{
  "n_layer": 11,
  "experts_per_token": 2,
  "norm_eps": 1e-05,
  "lr": 0.00203,
  "beta1": 0.9,
  "seq_len": 512,
  "train_tokens": 348800000,
  "dataset": "wikipedia_en"
}
Below are experts of layer 7 (counted from 0) of a mixture-of-experts language model. Rows are named router (the router's row for the expert), down (a neuron's output weights, with its number) and show model dimensions 64-127. Each number is 128 + 32 x the weight over its row's rms, rounded and kept within 0 to 255.
After each expert's rows: a language model's description of what the expert responds to. This comes from a sample of Wikipedia text that the model never trained on.

# expert 20
router [208 147  36  59 139 104 146 164 137 152  72 127 124 121 145 174 133 147 175 204 145 127 140 118 130 134  69 117 155  98 142 111 150 143 128 133 144 124 145 100  81  70 185 120 135 110 124 133 122 103 106 173  57  70 117 136 122  78  84 188 109 197 156  90]
down0 [108 156 154 128 190 178 146 124 108 126 133 131 144 137 136 114 128 159 190 125  65 131 146 141 131 113  74 161  44 155 143  89  90 167  92 138 144 132 120 122 155 174 126  85 176 133 112  73 136 171 120 122  98 119 198 126 160  96 156  98 146 158 131 214]
down1 [163 151 166 153  26 144 135 136 134 112 135 167 126 134  80 111 152 113 154 130 125  85  61 112 143 127 145  96 126  87 215 129 196 142 191 165 126 102 162 123 101  49 154 151 150 110  72 129 129 152 119 131 140 127 127 110 124  85 109  91 112  60 135 124]
down2 [118 180 115 178 133  95 136 136 139 121 124 114 117 110 143 137 216 148 151 141  89 183 103 145 107  88 138 119 154 225 127 109 120 138 113 121 117 138 118 123 132  62 122 103 121 134 122  81 129 114 143 127  96 195 110 122 118 139 112 139 123 146  95 163]
down3 [144 156 164 144 130  61 168 125 130 125 148 134 138 108 200 105 121 131 134 117 106 128 134 123 112 123 134 147  68 136 125 202 123 155  87 128 114 122 106 134 118 164 133  33 121 147 130 129 132 110 174 128  80 128 120 112 121  82 148 118  71 129  47 114]
down4 [137 163 138 134 121 107 135 109 113 135 141  25 127 134 170 167 144 137 175 111 146 110 113 104  70  73 179 128 171 141 119 109 161 189 170 109 112 174 121 122 138 130 117 104  53 118 165 144 151 124 162 108 123 122 116 125  75  87 164 131 111  83 140 123]
down5 [109 169  68 120 105 158 174  88 113 121 133  72 115 116 122 135 108 121  45 112 100 144 131 197 128 150 117 117 103 190  88 150 142  36 127 177 143 127 131 136 138 172 125 137 138 130 137 119 133 123 137 125 139 175 150 133 112 107  93 186 131 255 120 127]
down6 [ 58 135 139  82 126  95 172 184 122  93 136 134 113  69 129 155 118 174 160 105 149 137 149 107 134 120 145 128 125 117 169 130 159 193 180  92 106 129 123  93  87 157 132 135 147  86 135 136 165 131 126 153 130 128 125 166 132  81  96 116 128  80  95 231]
down7 [149 132 165 132  71 109 145 162 128 143 149 104  42 142 191 133 136 114 194 108 144 102 134  70  79 108  85 132 123 145 239 131 122 126 141 104 137 235 112 127  62 174 131 137 136 137 128 163 142 152 178 133 143 133  95 120 148 105 146  86 113 126 138 131]
down8 [109 144 109 122 128 194 106 104 144 136  97 127 104 148 128 154  61  94  87 139 116  74 112  87  97 181 141 122 163 108 166  97 151 117 129 149 143  60 156 165 164 149 166 146 151 132 134 111 188 185 159 118 178 179  93 179  92 126 185  77 129 143 113 105]
down9 [ 93 186 125  75  98 146 116 122  73 157 134  92 114 149 134 159 134 130 114 170 128 150 108 118 102 149 129 178 105  82  87 130 140 127 176  75 117 113  95 148 141 183 138 126 125 104 183 133 148 122 129 166 118 117 135 125  88 134 100  92 105 147 192 138]
down10 [130  82 156 135 129  27  99  99 115 102 135 147 137 105 135 115 158 123 102 117 124 117 114 143 140 124 114  72 162 214  87 153 125 112 138 146  97 154 114 118 134 122 120 160 145 127 128 167 111 141 134  25 117  87  94  69  62 134 186 110 147 110 132 181]
down11 [104  60 117 110 111  90 175 174  92 147 134 114 134 134 177 152 142 145 116  77 151  79 230 125 151 128 111 107 118 144 155 151 120 165 107 157 123 149 158 152 124 109  80 166 126 139 108 168 141 102 159 152 147 113 132 147 119 116 135 125 108 127 140 111]
Description: Inner word pieces

# expert 14
router [125 111  62 136 101 112 108 122  78 140 141 121  71 131 146 103 157 139 115 115 102 119  79 138  73  93 168 116 185 111 166 151 149 117 142 121 146 173 136 123 169  81 117 155 129 141 133 121  97 101 150 104 161 167 165  36  86 113 130 160 156 109 155 167]
down0 [117 172 121 142 125 127 164  90 115 127 125 107 121 126 139 121 117 121 127  93 147 114 108 126 121 136 118 153 116 187 138 137 183 157 120 120 102 124 196  88 162 188  60  97 127 120 122  51 111 148 144 125 137 148 137  99 114 128 141 122  90 170 140 226]
down1 [ 94 138 167 186  81 134 143 120 175 105 151 115 154 118 189  66 189 132 135 108 103 109  85 142 153 142 137 157 128 135 134 126 137 127 127 115 144 186  35 136 100  78 133  81 125 103 110  39  92 145 167 100 141 146 159 127 161  97 106  84 100 108 144 117]
down2 [126 174  86 140 135 134 150 103 148 173 108 107 164 141 209 140 120 131 130  30  91 177 124 143 170 101 104 124 119 148 113 125 149 109 105 129 104 128  99  69 115 132 125 136 103  97 126 137 116 135 120 111 102 101 118  99  93  90 154 116  77  98 122 137]
down3 [147 157 112  73 134  36 190 135 180 132  90  98 176 147 173 140 124  88 166 108  88  95 158  93 162 167 142 141  77  62 136 145  97 100  98  83 102 134  81 100 154 138 135  47 115 137 128 181 107 112 168 136 163 170  71  86 166  36 100 125 124 104 124 104]
down4 [136 171 155 111  65 160 109 142 104 126 127  41 156 114 170 141 125 137 119 136 120 149 103  98 132  94 199 184 115 128 150  90 205 133 129  85 146 111 119 146 111 170 127 159  72 126 148 130 145 127 112 181 143 120 175 154  54 145  84 119  91  92 151 118]
down5 [123 159 105 146 146 152 197 141  95 136 167 126  76 108 100 128 162 121 145  83  91 109 110 191 130 135  83 132  87 111 148 172 140  67 112 132 135 104 137 126 133 106  77 115 123 144 101  69 139 173 123 110 153 105 185  81 125 115 137 200 169 145 102  89]
down6 [ 63 136 120 138 146 126 184 156  75 117 125 110 122  99 145 149 152 165 140 107 143 143 130 144 132 103  53 173 120 145 170 119 128 173 148 127 150 101  71 107 166 138 156  39 130 106 137 131 120 112  90 172 185 133 118 115  79 110 156 104 155 141 195 130]
down7 [168 127 199 199 110 113 128 108 130  76 146  37  53 124 176 172 112 123 127 154  92 120 203 122 117 130 164 138 107 148 178 106 111 130 117  94 130 204 165 113  46 165  92 138 200 103 172 159 122 112 161 125 139 122  77 108 134 103 154 169 110 147 110 127]
down8 [174  96 109 119 160 220 147 124 164 118 138  98 139 124  91 118 118  87  94  93 143 136 141 110 136 132 141 129 173 158 196 106 116 122  78 177 109  88 124 134 149 121 146 149 194 174 162  54 140 191 136 129 145  96 157 129 120 105 136 125 130 161 124 113]
down9 [166 149 115  79 142 139 110 100  25 105 115 102 113 117 118 127 127 124 121 164  52 197 172 139 107 167 125 103  84  43 128 105 133 125 141  97 169 102 109 145 124 189 145  91 134  70 144 119 140 144 156 195 143 194 120 119 117 142 118  90  75 137 115 111]
down10 [143  94 159 166 109  93 158 112  54 113  64 119 126 155 122 114 150 108 153 120 146 128 131 146 166 135 150  86  85 208  86  88 114 125 131 119 165  98  90 138 162 118 179 111 206 162 119 189 130  93 157 122 117 122 141  97 103 156 173 132 188 153 157 121]
down11 [118  72  82 130  90 158 120 137 114 164 125 156 111 131 120 127 102 155 138 116 134 155 160  97 143 147 145  84 171 130 132 202 116 137  91 120 129 136 112 161 150 106 125 149 132 150 153 176  68 131 164 136 163 168  82 121 132 160 141 112 143  98 114 128]
Description: Table cells after names

# expert 29
router [110 189  90 136 136  98 113 159 116  66  72 141 166 175  98 184  57 105 119  89 147 196 110 151 138  71 110 138 129 148 101  94 127 166 148 114 172 140 114  46  75  78 131 174 114 193 101 131 149 187 107 160 119 147 162 127  63 111 135 171  94 164 117 107]
down0 [148 126 149 116 109 115 112 114 130 165 109  62 135 190  99 202 159  92 185  64 188 128 152 131 116 128 109 128 136 167 116 114 115 191 146 156 100 124 149 129 152 113 111 122  84 136 158 137 136 153 146 103  93 134 143 133  70 118 129 112 114 107  98 205]
down1 [165 140 148 100  20  88 197 172 157  71  92 110 167  53 136  98 128 106 135 105 134  85 103 129 138  78 136 203 143 164 151 116 131 149 120  55 127 120 125 136 148 132 164 170  81 116 102  94 113  96 123 100 147 144  89 143 121  35 108 116 137 103 171  99]
down2 [126 110 102 116 186 153 162 112  93 159  97 101 144 114 126 119 154 123 126 172  94 254 127  91  78  89 174 132 141 158  73 180  85 160 106  80 154 122 126  52 117 104 148 125  97 128 110 175 125 129 108 120 123 158 103 121 101 121 102 135 128 133  76 122]
down3 [162 149 125 122 116  60 192 101 124 117  94 131 180 124 155 126 174  96 130 111  99  95 109 127 126 126 101 127 128 120 156  82 153 141 121 144 133 142 117 156 137 116 109  72 148 111 126 106 100 183 189 122 125 134  82 149 104  94 142  89  59 146 111 112]
down4 [155 122 150 173 134 143 127 119 160 151 128  89 161 132 147 122 120 138 159 122 147  88 111 127 120  99 133 194  54 141 208 153 138 149 121  54 141 196 100 113 138 142  56 144  17 158 128 133  99 143 112 173 126 122 158  98  64 154 115 141 123 123 132 121]
down5 [100 148 100 141 105 178 198  80 120 175 131  88  76 102 108  98 144 155 139  93 147 210 131 185 136 161  80 144  77 158 152 114 133 100 116 107 147  92 101 163 169  99  70 134 129 131 109 101 112 171 100 150 180 138 153 166 115 121 140 177 127 171 100 130]
down6 [ 97 104 155 162 139  72 115 169  91 167  70 102 121 128 139 133 114 160 167 101 130 104 147 152 152 173 135  89 157 130 155 127 187 118 131 158  92 129 125 105 163 178 153  21 178  76 102 143  69 121 163 178 131 144 147 167 147  85 149 128 141 104 130 138]
down7 [144  93 192 180 110 120 172  96 135 226 103  96 103 167 130 138 111 148 149 124  99 121 155 123 137 174 157 131 131 148 187 149 124 122 137 163 203 190 133 147  76 150 133 129 110 131 173 123 149 177 171 152 106 123 103 123 124 127 131 148 105 122 121 146]
down8 [165 100 149 145 112 202  84 143 182 130 143 123 107 128 104 154 125  73  93 105 112  87  77  88 139 112 140 130 179 131 177  98  82 158 143 123 144 104 167 156 153 103 143 194  94  74 109 113 133 164 151 126 152 161 153 131 130 160 115 126  98 149 116 172]
down9 [123 146 100 108 157  86 103 120 133 128 133 110 161  90 103 100  98 106 140 178 124 241 134 124 122 169  92 107  83  85 133 137  92 150 101 122 108 107 117 132 174 164 103  88 126  82 153 144 131 134 167 168 126 159  71 150  50 135  71 158 122  80 157 188]
down10 [ 94 175 173 165 140  93 122 113 139 136  83  96  85 143 126 127 173 110 124 115 122 108 146 187 159 105 150 124 160 184 135 127 104 154 117  88 127 187 127 112 130 119 179 131 148 170 142 220 119 119 156  86 124 144  98 123 117 117 173 121 138 140 131  89]
down11 [110 181 117  89 130  83 128 179 111 108 112 159 160  88 110 102 103 120 175 113  84 112 124 133  81 131 116 156 187 138 134 166 193 129  57 134 128 104  96 149 163  89  97 147 169 108 109 185 114 117 124 127 117 122 133 111 129 119  58 121 140 123 163 170]
Description: Foreign-name syllables

# expert 8
router [ 89 171 121 165 165 138 135 128 105 195 135 133 163 209 140 142  42 107  89  87 147 146 150 134  93 123 127 143  96 194 148 133 161  87 130 115 133  93 131  76  79 127 183 128 160  74 140 117 101 156 118 148 155 155 106 167 137 102 128 102 120  85 158 157]
down0 [136 137 205 128 141 177 130 108  97  90 126 120 176 138 128  74 130 152 126  63 119 123  83 111 134 145 113 130 113 197 142 127 134 136  83 135 109 139 141 167 145 159 161 117 174 151 109 118 129 125 114 133 150 153 201 129 123  72 148 168  82 114 126 201]
down1 [120 155 239 212  24 123 127 113 134  91  97 105 119  84 110 113 148 148 193 154 174  57 117 122 104 136 123 121 134 128 122 175 143 114 169 138 115 130  85  88 138 130 136  84 126 111 111 130 129  87 156  75 134 125  95 151 119 109 100  80 163  76 131 142]
down2 [129 105 112 136 166 120 127 167 126 159 118  94 130 175  99 131  93 139 143 157  85 146 133 122 109  55 147 105 125 161 128 140  79 144  63  95 130 139 184  17 101 131 100 119 131 123 127 132 112 115 137 155 108 160 157 103 126  99 115 148 150  70  79 109]
down3 [ 89 179 146  61 164 103 212  79 125 179  87 121 178 114 136 144 180 100  93  40  72 105 106 132 112 122 135 147 147  90 125 126 132 189 144 105 102 134 103  56 121 122 110  64 141 140  97 156 100 147 172 144 116 168 116 122 128  71 126 132 214 138 129 125]
down4 [152 122 131  88  69 123 159 182  94  94  94  87 114 173  99 132 111 159 142 142 139 137 125 101  98 141 178  85  83 126 109 118 132 126 178  60 127 146  59 119 122 154 154  99  36  92 118 101 145 130  94 139 143 138 172 111  35 132  99 120  86 126 175 114]
down5 [165 120 123 126 122 172 209 142 102 143 163 140 131 171 107 155 214 124 132  93 139 102 140 233 118 131 159 123 126  73 104 148 137 124  97 155 137  97 108 162 143 128 119  90 189  96  99  94 187 156 129 181 145 143 146 142  98 132 137 119 128 170  50  85]
down6 [122 123 162 135  45 127 106 164 114 124 152 154  64 152 187 118 129 103 131 163 126 183 124 116 152 148  57 128 106 127 174 156 152 188 128 124 118 111  92 135 128 141 123  77  99 134 150 151 152 127 141 194 146 133 135 190 161 155  97  96 123 178 180  92]
down7 [134 147 133 126 143  56 136 120 121 120 127  66 128 124 166 140  72  96 144 129  84 117 100 124 118 156 144  62  79 124 157  88  98 108 201 178 124 189 127 142  86 135 103 139 132 118 202 141 105 145 174 145 191 153  58 129 123 156 160 111  88 133 107 131]
down8 [156 122 159 125  94 216 141 119 118 135 185 112 106 132 139 122 117 144 153 169 120 152 147  87 128 131  97  80 136 177 188 130  65 115  91 136 135 118 138 123  98 126  99 173 106 181 157 132 146 152 112 114 178 160 209 138  84  87 170 110 112 115 135 113]
down9 [138 159  84 139 131 143 179 129  88 155 111  46 124  97 114  93 132 132 155 152 128 155 145 156 132 152 120 122 102 139 118 171  98 151 153  91 127  83 117 137 149 145 153 140 132  98 138 112 189 147 205 103 124 173 143 144  29 156  81 133  39 126 173 110]
down10 [ 95 131 113 160 142  98 107 114 131 145  81 121 132 125 120 155 173 127 109 168 173 135 159 169 157 133 111  82 132 192  96 153 125 129 126  78 120  91 126 165 143 150 153  97 126 111  98 214 133  93  97 108 107 160 101 126 109 177 115 146 188 132 171  83]
down11 [127  98  97  49 129 130 129 140 109 103 122 155 117 109 101 124 115 150 105 128 128 122 124  92 126 138  87 108 153 127 153 180 106 157  81 116 115 129 142 175 150 119  95 139 126 131 127 112 129 118 121 131 102 137 124 126 102 149 136 164 139 156  88  96]
Description: Structural boundaries, relatives

# expert 27
router [122  95 122 140 113  37 144 138 150 126 176 134 154  74 146 128  71  85 156 125 148 131  75 129  99 115 139 147 145 177 138 166 155 130  43  81  70 186 123 108  91  94  74 111 129 146  94 130  94 132 119 142 138 130  91 118 161 132 144  80 186 108 163 155]
down0 [119  55 175  89 164 161 109 110 154 143 128 106 162 191 140 161 122 167 142 102 133 145 128 142 117  78  97 148 142 168 165 104 110 167 113 126 113 133 144  81 157 181 142 128 125 155 127 105 135 135 104 127 113 123 168 120 152  93 188 148  94 147 111 134]
down1 [138 126 141 141  64  75 120 109 146 105 128 102 142  97 170 104 112 134 190 134 147 109 130 105 118 127 171 134 117 135 130  89 213 167 148 166 177 141  58 134 113 129 141  79 147  92  26 120 151 106 168 150 124 116 118 151  65  75 109  91 126  43 138 146]
down2 [117 141 106 103 102 120 130 144 150 153 171 125 182  79 164 119 140  98 123 129  42 180 176 115 100 134 170 113 100 137  87 134  84 128  61  86  94 124  89 152 152 103 102 110 131 117 142 140 106 156 133 167 128 143 136  82 106 109  86 136 114 135  82  93]
down3 [ 98 114 124 116 128  73 120 137 133 200  82 116 171 123 159 107 138  83 138  94  81 113  76 105  98 151 107 125 103 130 183 137  73  82 139 121 144 158 132 144 171 101 129  53 115  99 177 149 120 172 138 177 134 119 115 159 162  63 109 129  94 133  88 101]
down4 [133 136 163 173  84 137 156 113 129 137 130  54 129 166 144 167 114 127 138 133  87 116 100 105 101  63 224 126  74 129 144 127 195 123 109  68  91 205 121 172 130 154 120 168  66 130 159 142 131 180 129 165 169  73 163 140  74 124 104 114 132 114 168 153]
down5 [166 170 127 106 126 150 193 159 143 104 165 158 119 134  77 140 191 148  89 108 128 138 137 196 139 125  91 165  97  86 141 121 127 115  82  84  94  97 121 103 169 118  96 185 127 143 119 113 215 115  91 126 117  95 165 174  85 144 166 154 137 136 134 100]
down6 [ 68 184 125 127 124 114 131 138  92 122  92 119  91 133 152 133 133 136  95 130 128  90  84 124 111 123  93 112 142 114 132 142 183 181 132  45 129 127 122  90 143 121 132  63  89 102 147 154 112 150 111 152 147 112 142 129 214  89 137 123 109  98 151 157]
down7 [168 167 113 140  59 148 181 140 116  93 179  54  94 156 160 139  71 144 132 151 107  94 104 173  86 192 147 100 132 105 190 158 123 133 139 133 165 203 134 145  80 137 157 181 127 108 210 126  94  77 178 171 115 117 100 149  58 177 149 113  97 141 105 119]
down8 [145 145 139 129 125 168 124 101 176 174 135 136 161 119 111 141 106 112 121 166 107 177  97 149 160 121  88 164 139 170 149 111  97 124  88 179 145  58 153 172 125 101 141 199 117 104  95  97 131 116 158 124 147 142 210 158 142  90 135 126 129 127 105 127]
down9 [126 175  89 129 130 161 154 165 113  76 186  99 149  94 121  80 110 129 106 116 104 165 100  83  62 118 131 127  99 145 139 105 122 130 120 130 105  73 125 126 140 103 108 121  93  93 191  84 107 170 173 115 150 198 136 139  46 154  73 132  67  60 123  98]
down10 [119 104 117 144 141 121 133  94  67 108  90 154 167 149 125 137 134 163 144 159 120 125  40 121 174 147 123 111 154 238  63 140 128 119 131 147 132 201 141 167 104 150 111 138 161  93 101 151  85 123 193  67  98 129 118  89 110  85 154 135 100 126 177 129]
down11 [ 94  83 109  53 104 204  72 138 122 125 151 153 105 113 124 120 126 144 112 165 112 127 102 108  83 153  87 114 137 125 159 205 119 120 122 171  95 145 103 121 156  82 108 144  96 127 116 111  69 141 134 111  79 155 127 125 107 134 137 118 114 199 137 106]
Description: Opening brackets and quotes

# expert 17
router [111 127 128 171  73 151  96 148  90  79  89 175 103 168  64  88 146 106 100 141  87 176 100 141 189  89  90 123 149 118  98 177 140  97 111 141  94 149 165 181 149  79 127 147 118 106  88 129 119 161 120 175 144  96 106 111 106 189 129 173 138  75 152 113]
down0 [113 113 158 124 163 141 147 152 134 178 140 147 157 145 127 153 165  91 173  65 131 122  90  98 108 128 134 108 112 157 172 105 113 238 176 120 130 120 130  69 155 169  93 115 121 128 122 138 162 128 119 135 122 150 192 128 129 107  97 183 114 169  99 202]
down1 [123 138 100  77 100 128 153  98 179 117 117 207 120 135  54  99 131 149 129 184 122 119  81 121 129 153 129 122 177 170 137 140 166 134 123 104 139 140 130 105 135  55  88  88 108  94 168 116 169 133 169 128 118 143 142 227 125  93 102  94  97 121 149 102]
down2 [176 114 130 123 153 138 132  81 151 159 130  67 118 147 101 183 155 122 174 127  39 102 135 119  91 130 195 100 106 150 136 125  95 104 111 118 155  96 104  80 129  74 109 154 114 122 102 147 114 149 107 121 107 173 111 118  81 114 109  86 112 119  84  93]
down3 [119 158 137 103 137  75 153 124  82 174 133 102 187 109 139 175 132 124 107 133  68 154 107 113 142 169 132 102  80 118 149 196 102  88 151 133 133 128  99 159 130 119 119  81 146 123 170 142 113 140 129 133 160 127  89 207 139  52 121  59 111 118 128  85]
down4 [148 146 179 166 104 155 142 113 121  98  78  10 160 127 169  64 111 150 135 105 113 125 116 121 136 117 178 141 110 137 187 101 206 128  93  69 125 180 126 150 122 142 105 141  77 162 117 129 142 120 140 155 159  97 110 122  79 141 102 115  76 128 144  94]
down5 [140 130 117 145 117 176 131 128 134 139 129  92  66  85 128  84 124 140 114 109 130 131 175 219 117  99 101 134 162 120 123 132 129 123  72 123 183  69 151 113 108 143  83 142 138 150 140 127 127 130 142 123 143 129 118 143  82 106 110 122 122 215  88 143]
down6 [ 62 136 129 106 118 102 109 151 100 134 125 101 120 130 122 118 170 171  81  71 107 135 144 102 170  86  87 143 141 144 151 165 136 179 158 121 125 182 134  78  98 159 122   1 199  65  95 195 117 153 136 151  98 146 175 123 128  75 113  84  72  95 129 111]
down7 [162 127 145 161  93  74 123  93 134 162 127  77  44 146 144 120 132  34 133 103 106 118 137 126 129 144 109  94 135 169 183  91 131 135  87 110 172 153 128 124  81 112 140 161  95 143 140 145 126 188 165 151  64  95  67 124 101 121 123  99 123  89  72 124]
down8 [151 137 132  55  94 213 119  99 203 128 150  81 191  71 112  97  81  85 134 141 124 154 178 155 133  94 130 124 128 143 158 171 150 152 136 185 184 153 107 153 119 121 113 158 120 112 173  92 200 136 181 193 159  99 165 135 120 128 150 124  92 131 135 125]
down9 [170 209  77 142 111 176 136 139 109 121 194 108 121  94 120 119 118 137  98 147 107 116 144 129 114 170 126 121 123 171 112 128 134 126 149 135 110  84  96 106 182 134 155 163 120 116 196 214 188 132 116 101 148 136 101 155  70 114 101 144 148 115 124 164]
down10 [165 128 167 122 121  88 112  57  98  84  91 133 143 138 122 117 135 114 155 107 130 123 126 117 170 113 100 136 137 241 146 133  83 100 138 104 144 157 126 125  44 149 165  46 155 136  76 206  97 100 134  45 110 131  91 128  95 111 187 130 150 165 145 101]
down11 [132  77 107 100 146 106 150 110 121 131 128 187 123  88 128  92  91  96 143 130 122 134  89 100  93 145 102 129 160 131 147 133  93 169 125 149 113 145  92 170 130 108 130 143 129 152  81 124 132 137 146 137  66 176 109 132 120 127 103 109 124 168 136 106]
Description: Punctuation after numbers

# expert 18
router [115  88  99 155 101  60 177  86 159 122 169 154 163 121  92  86  63 145  86 117 108 163 173 138 168 131 140 128  71 171 122  92 158  76 155  90 139 143 144 119 158 183 122  48 109  78 161 151 113 154 178  61 128 167 159  78 125 114 183 133 173 146 127  71]
down0 [129 137 123 116 161 140 123  80 129 136 128 139 119 183  72  81 167 145 113  60 137 113 187 173 137 184  87 172  99 223 116  55  88 166 147 144 136 136  92 158 147 137 110  92 120 204 135 110 159 100 107  77 137 102 115 117 138 150  99 113  97 116 136 148]
down1 [122  79 132 131  66 131 147 118 157  29 125 158 121  77 154 167 126  85 190 145  98  67 151 131 142 132 120 165  71 104 128 157 174 116 154 124 137 165  92 107 130 140 148  84  96 141  66  99 165 167 142  51 139 116 114 186 182 134 124 100 125 113 141  63]
down2 [115 159 102 130 154 123 106 134  84 140 107  81 169 111 121 161 155 126 171 128  73 151 111 119  58 163 160 176 136 187 121 131 128 143 139 104 106 108 160  76 137 177 137 185  90 162 124 165 102  62 153 145  96 162 126 129  61  86  74 119  78 144 109 165]
down3 [133 145  98 139 131  93 159 147 152 157  88 135 153  87 160 144 135  91 101 122 136 115  99 159 119  58 123 156 126  79 109 128  65 128 129 121 120 102  28  97 112 151 127  39 116 129 157 122 156 178 130 154 135  83 156 131 163 120 115 120 129 101 145  99]
down4 [146 202 158 154  92 149  86 158 142 113 120  41 119 114 127 104 140 118 145 123 131 106 133 110 124  97 155 114  91 141 116 127 164  97 116  30  90 145  61 126 116 143 124 103  71 115 109 139 124 135 109  70 181 130 158 136  70 131 113  81  92 134 124 161]
down5 [173 142  93 132 136 151 153 109 118 143 114  81 120 156 161 156 150 211 136  33 172  62 125 137  96 136 122 131 129  83 133 114 121  54 104 177 133  45  74 114 124 145 105 138 123 133 136 141 136 176 120 162 137 125 149 128  79 148 157 118 152 135 105  75]
down6 [ 86 130 131 108 113  90 166 155 130 111 112 133 104 122  97 128 126  85  85 180 105 164 131 144 126 166  96 117  88 158 170  98 131 195 138 149 108 221 108 127 109 129 141 133 109  56 120 136  90 123 169 177 139 148 152 186 124  45 149 153 150  73 136 181]
down7 [134 120 111 184  94 138 175  72 102 105 151  74 103  95 171 110  87 125 178 125 139 126 151 101 131  90 123 126 144 168 148 200 127 104  65 103 142 159 122 151  41 161  93 211 186 106 123 199 118 120 130 165 152 101  59 158 114  88 114 150  99 150 170 130]
down8 [161 155 137  67 117 232 110 103 163 165 142 130 124 118 113  64  90  79 118 130 144 107 146 151 101 154 139 118 145 130 124 181 105 157 110 176 164 115 148 142 162 157 145 151  94 145 131 159 166 137 123 126 181 145 134 130 174 187 122 115 117 108 144 136]
down9 [166 145  99 151 137 124 124 118  45  69 212 120 144 126  93  96 121 162 120 140 168 135 168 127 139 108 172 128 176  50 116 125 137 132 129 126 128  45 140 113 154 148 158 121 110  92 187 122 150 148 162 136 129 128 112 149  78 130  80 102  77 128 101 127]
down10 [126 183 107 175 134  78 159 120 102 150 116 118 129 186 124 128 147 126  98 179 110 129  86 167 150 140 200 102 121 246  84 134  68 145 123 122 161 160 136 138  81 139 157 106 135 135 148 255 111 121 127 134 109 153  83 163 110 188 132 116 111  85 150  96]
down11 [153 115 119  90 142 130 176 122 114 105 130 101 127  56 131 167 123  96 117 135 165 156 113 106 149 129 118 187 181 152 123 136 170 127  86 110 180 151 126 133 135 103 145 134 119 118 101 105 129  59 111 133 120 150 165 156 110 119 110  99 181 124 128 146]
Description: Standalone numbers

# expert 21
router [ 71 147 129  83 149 119 142 105 169 129 174 107 104 129  83 130 133 143  95 157 119 129 125 116 174  79  85 120 105 153 181 127 105  94  81 135 137 148 171  89 116 169 131 131 131 101 125 172 103 167 103  67 129 117 107  78 158 133 134 104 146 199  81 138]
down0 [161 146 173 127 149 198 133  87 112 129 116  86 158 129 112 118 145 135 175  30 162 131 130 132 117 143  81 176 117 157 117 131 164 131 143 161 127 160 131  80 123 148  97  74 128 134 116  77 121 112 122  44 116 150 135 125 139 140 121 143 100 150 153 157]
down1 [126 136 110 141 130 134 130  96 129 136  93  87 121 125 103 117 146 128 149 155  87 134 152 141 148 134 129 129 116 124 137 167 144 105 125  91 117 137  99 102 126 102 201 115 135 176  56  93 126 133 103 115 145 111 133 170 115 120 113  88 102  43 150  79]
down2 [ 99 100  79 101 203 168 131 143 126 130 173 137 135 128 122 119 174 142 137 120  66 147 136 119 140  98 156 136  81 171 124 156  89 104 132  95 151 110  48 107 109 135 120 135 102 146 129 148 131 127 106 112 100 129  81 201  65 120 117  95 128  77  94 165]
down3 [160 159 124 120 117 102 126 121 124 125  80 154 168 115 168 170 123 128 126 100 120  89 123  88  93 117 134  99  76 133 140 164  88 145  95 122 129 179 103 118 108 122 119  63 114 134 133 151  84 152 152 129 162 118  95 112 188  95 116 128 106 138 103 114]
down4 [209 212 146 166 124 133 143 136 137  84 142  89 133 101 173 130 133 119 188  85  74 131 107 118 116 113 124 136 139 136 129 112 183 128 127  62 143 130 112 149 118 140  93 133  38 104 119 146 153 153 154 105 146 107 193 159  82 126 118  87 101 124 128 109]
down5 [155 106   4 108 104 134 183  89  96 136 135  67 138  62  84 147 166 185 127 103 144 114 130 126 105 156 146  97 146 105 152 170 125  57 108 143 140  38 127 128 101 168 127 117 128 109 142 118 104 180 106 150 129 132 162 165 100 135 110 142 122 192  91 105]
down6 [ 17 122 102 130 153 110 125 140 141 167 118 109  95 134  84 119 141  99 172  82 154 119 133 151 126 108 109 140 135  68 170 112 169 125 153 121 155 106 147 104 148 144 129  95 113 144 123 159 120 140 121 150 180 124 131 154 155 136 181 107 154  37 160  98]
down7 [133 136 134 123  60 111 118  88 144 145 109  77 106 121 115 194 124 130  60 142  83 138 128 184 130 162 126  96 134 110 175 148 158 146 139 176 148 200 144 170  25 188 134 193 177  97 180 151 130 143 162 117 128  68  81 185 123 158 136 142  51 123 170 138]
down8 [179 148 162  77 169 234  91 157 165 115 184 131 144 126 135 141  88  51 132 133 150 153 123 111 174  86 155  89 166 120 124 139 104 136 139 167 112  89 167 156 150 125  98 162 181 120 158 100 136 175 171 119 152 134 113 119 167 139 147 145  90 101 159  96]
down9 [191 153  85 113  79 134 124  78  60 120 135  78 101 112 133  88 131 132 178 138  76 162 120 138 104 129  99  97 127 120 103 162 119 119 146 108 135  85 138  77 161 178  71 144 133  92 142 156 132 125 154 125 114 159 149 155  59 131 122 130  35 162 166  96]
down10 [121 117 124 128 160 110 128  38  97 129  88 121  92 111 141 178  95 149 145 184 129 141 143 127 129  60 133  70 136 189 124 129 102 160  96 149 134 134  99 164 152 114 113 129 131 165 159 241 125  93 103 108 113  75 101 107 126 123 131 141 192 131 147 131]
down11 [119  72 123 120  86 182  78 171 106  99 117  90  99  98 109 193 109 137  63 122 130 145 121 127  69 152 136 120 112 125 209 165 143 137 100 116  84 173 118 178 129  83 117 103 153  93 147 115 112  97 106  94  99 128 137 149 121 166  93 145 124 157 134 169]
Description: Vowel piece after initial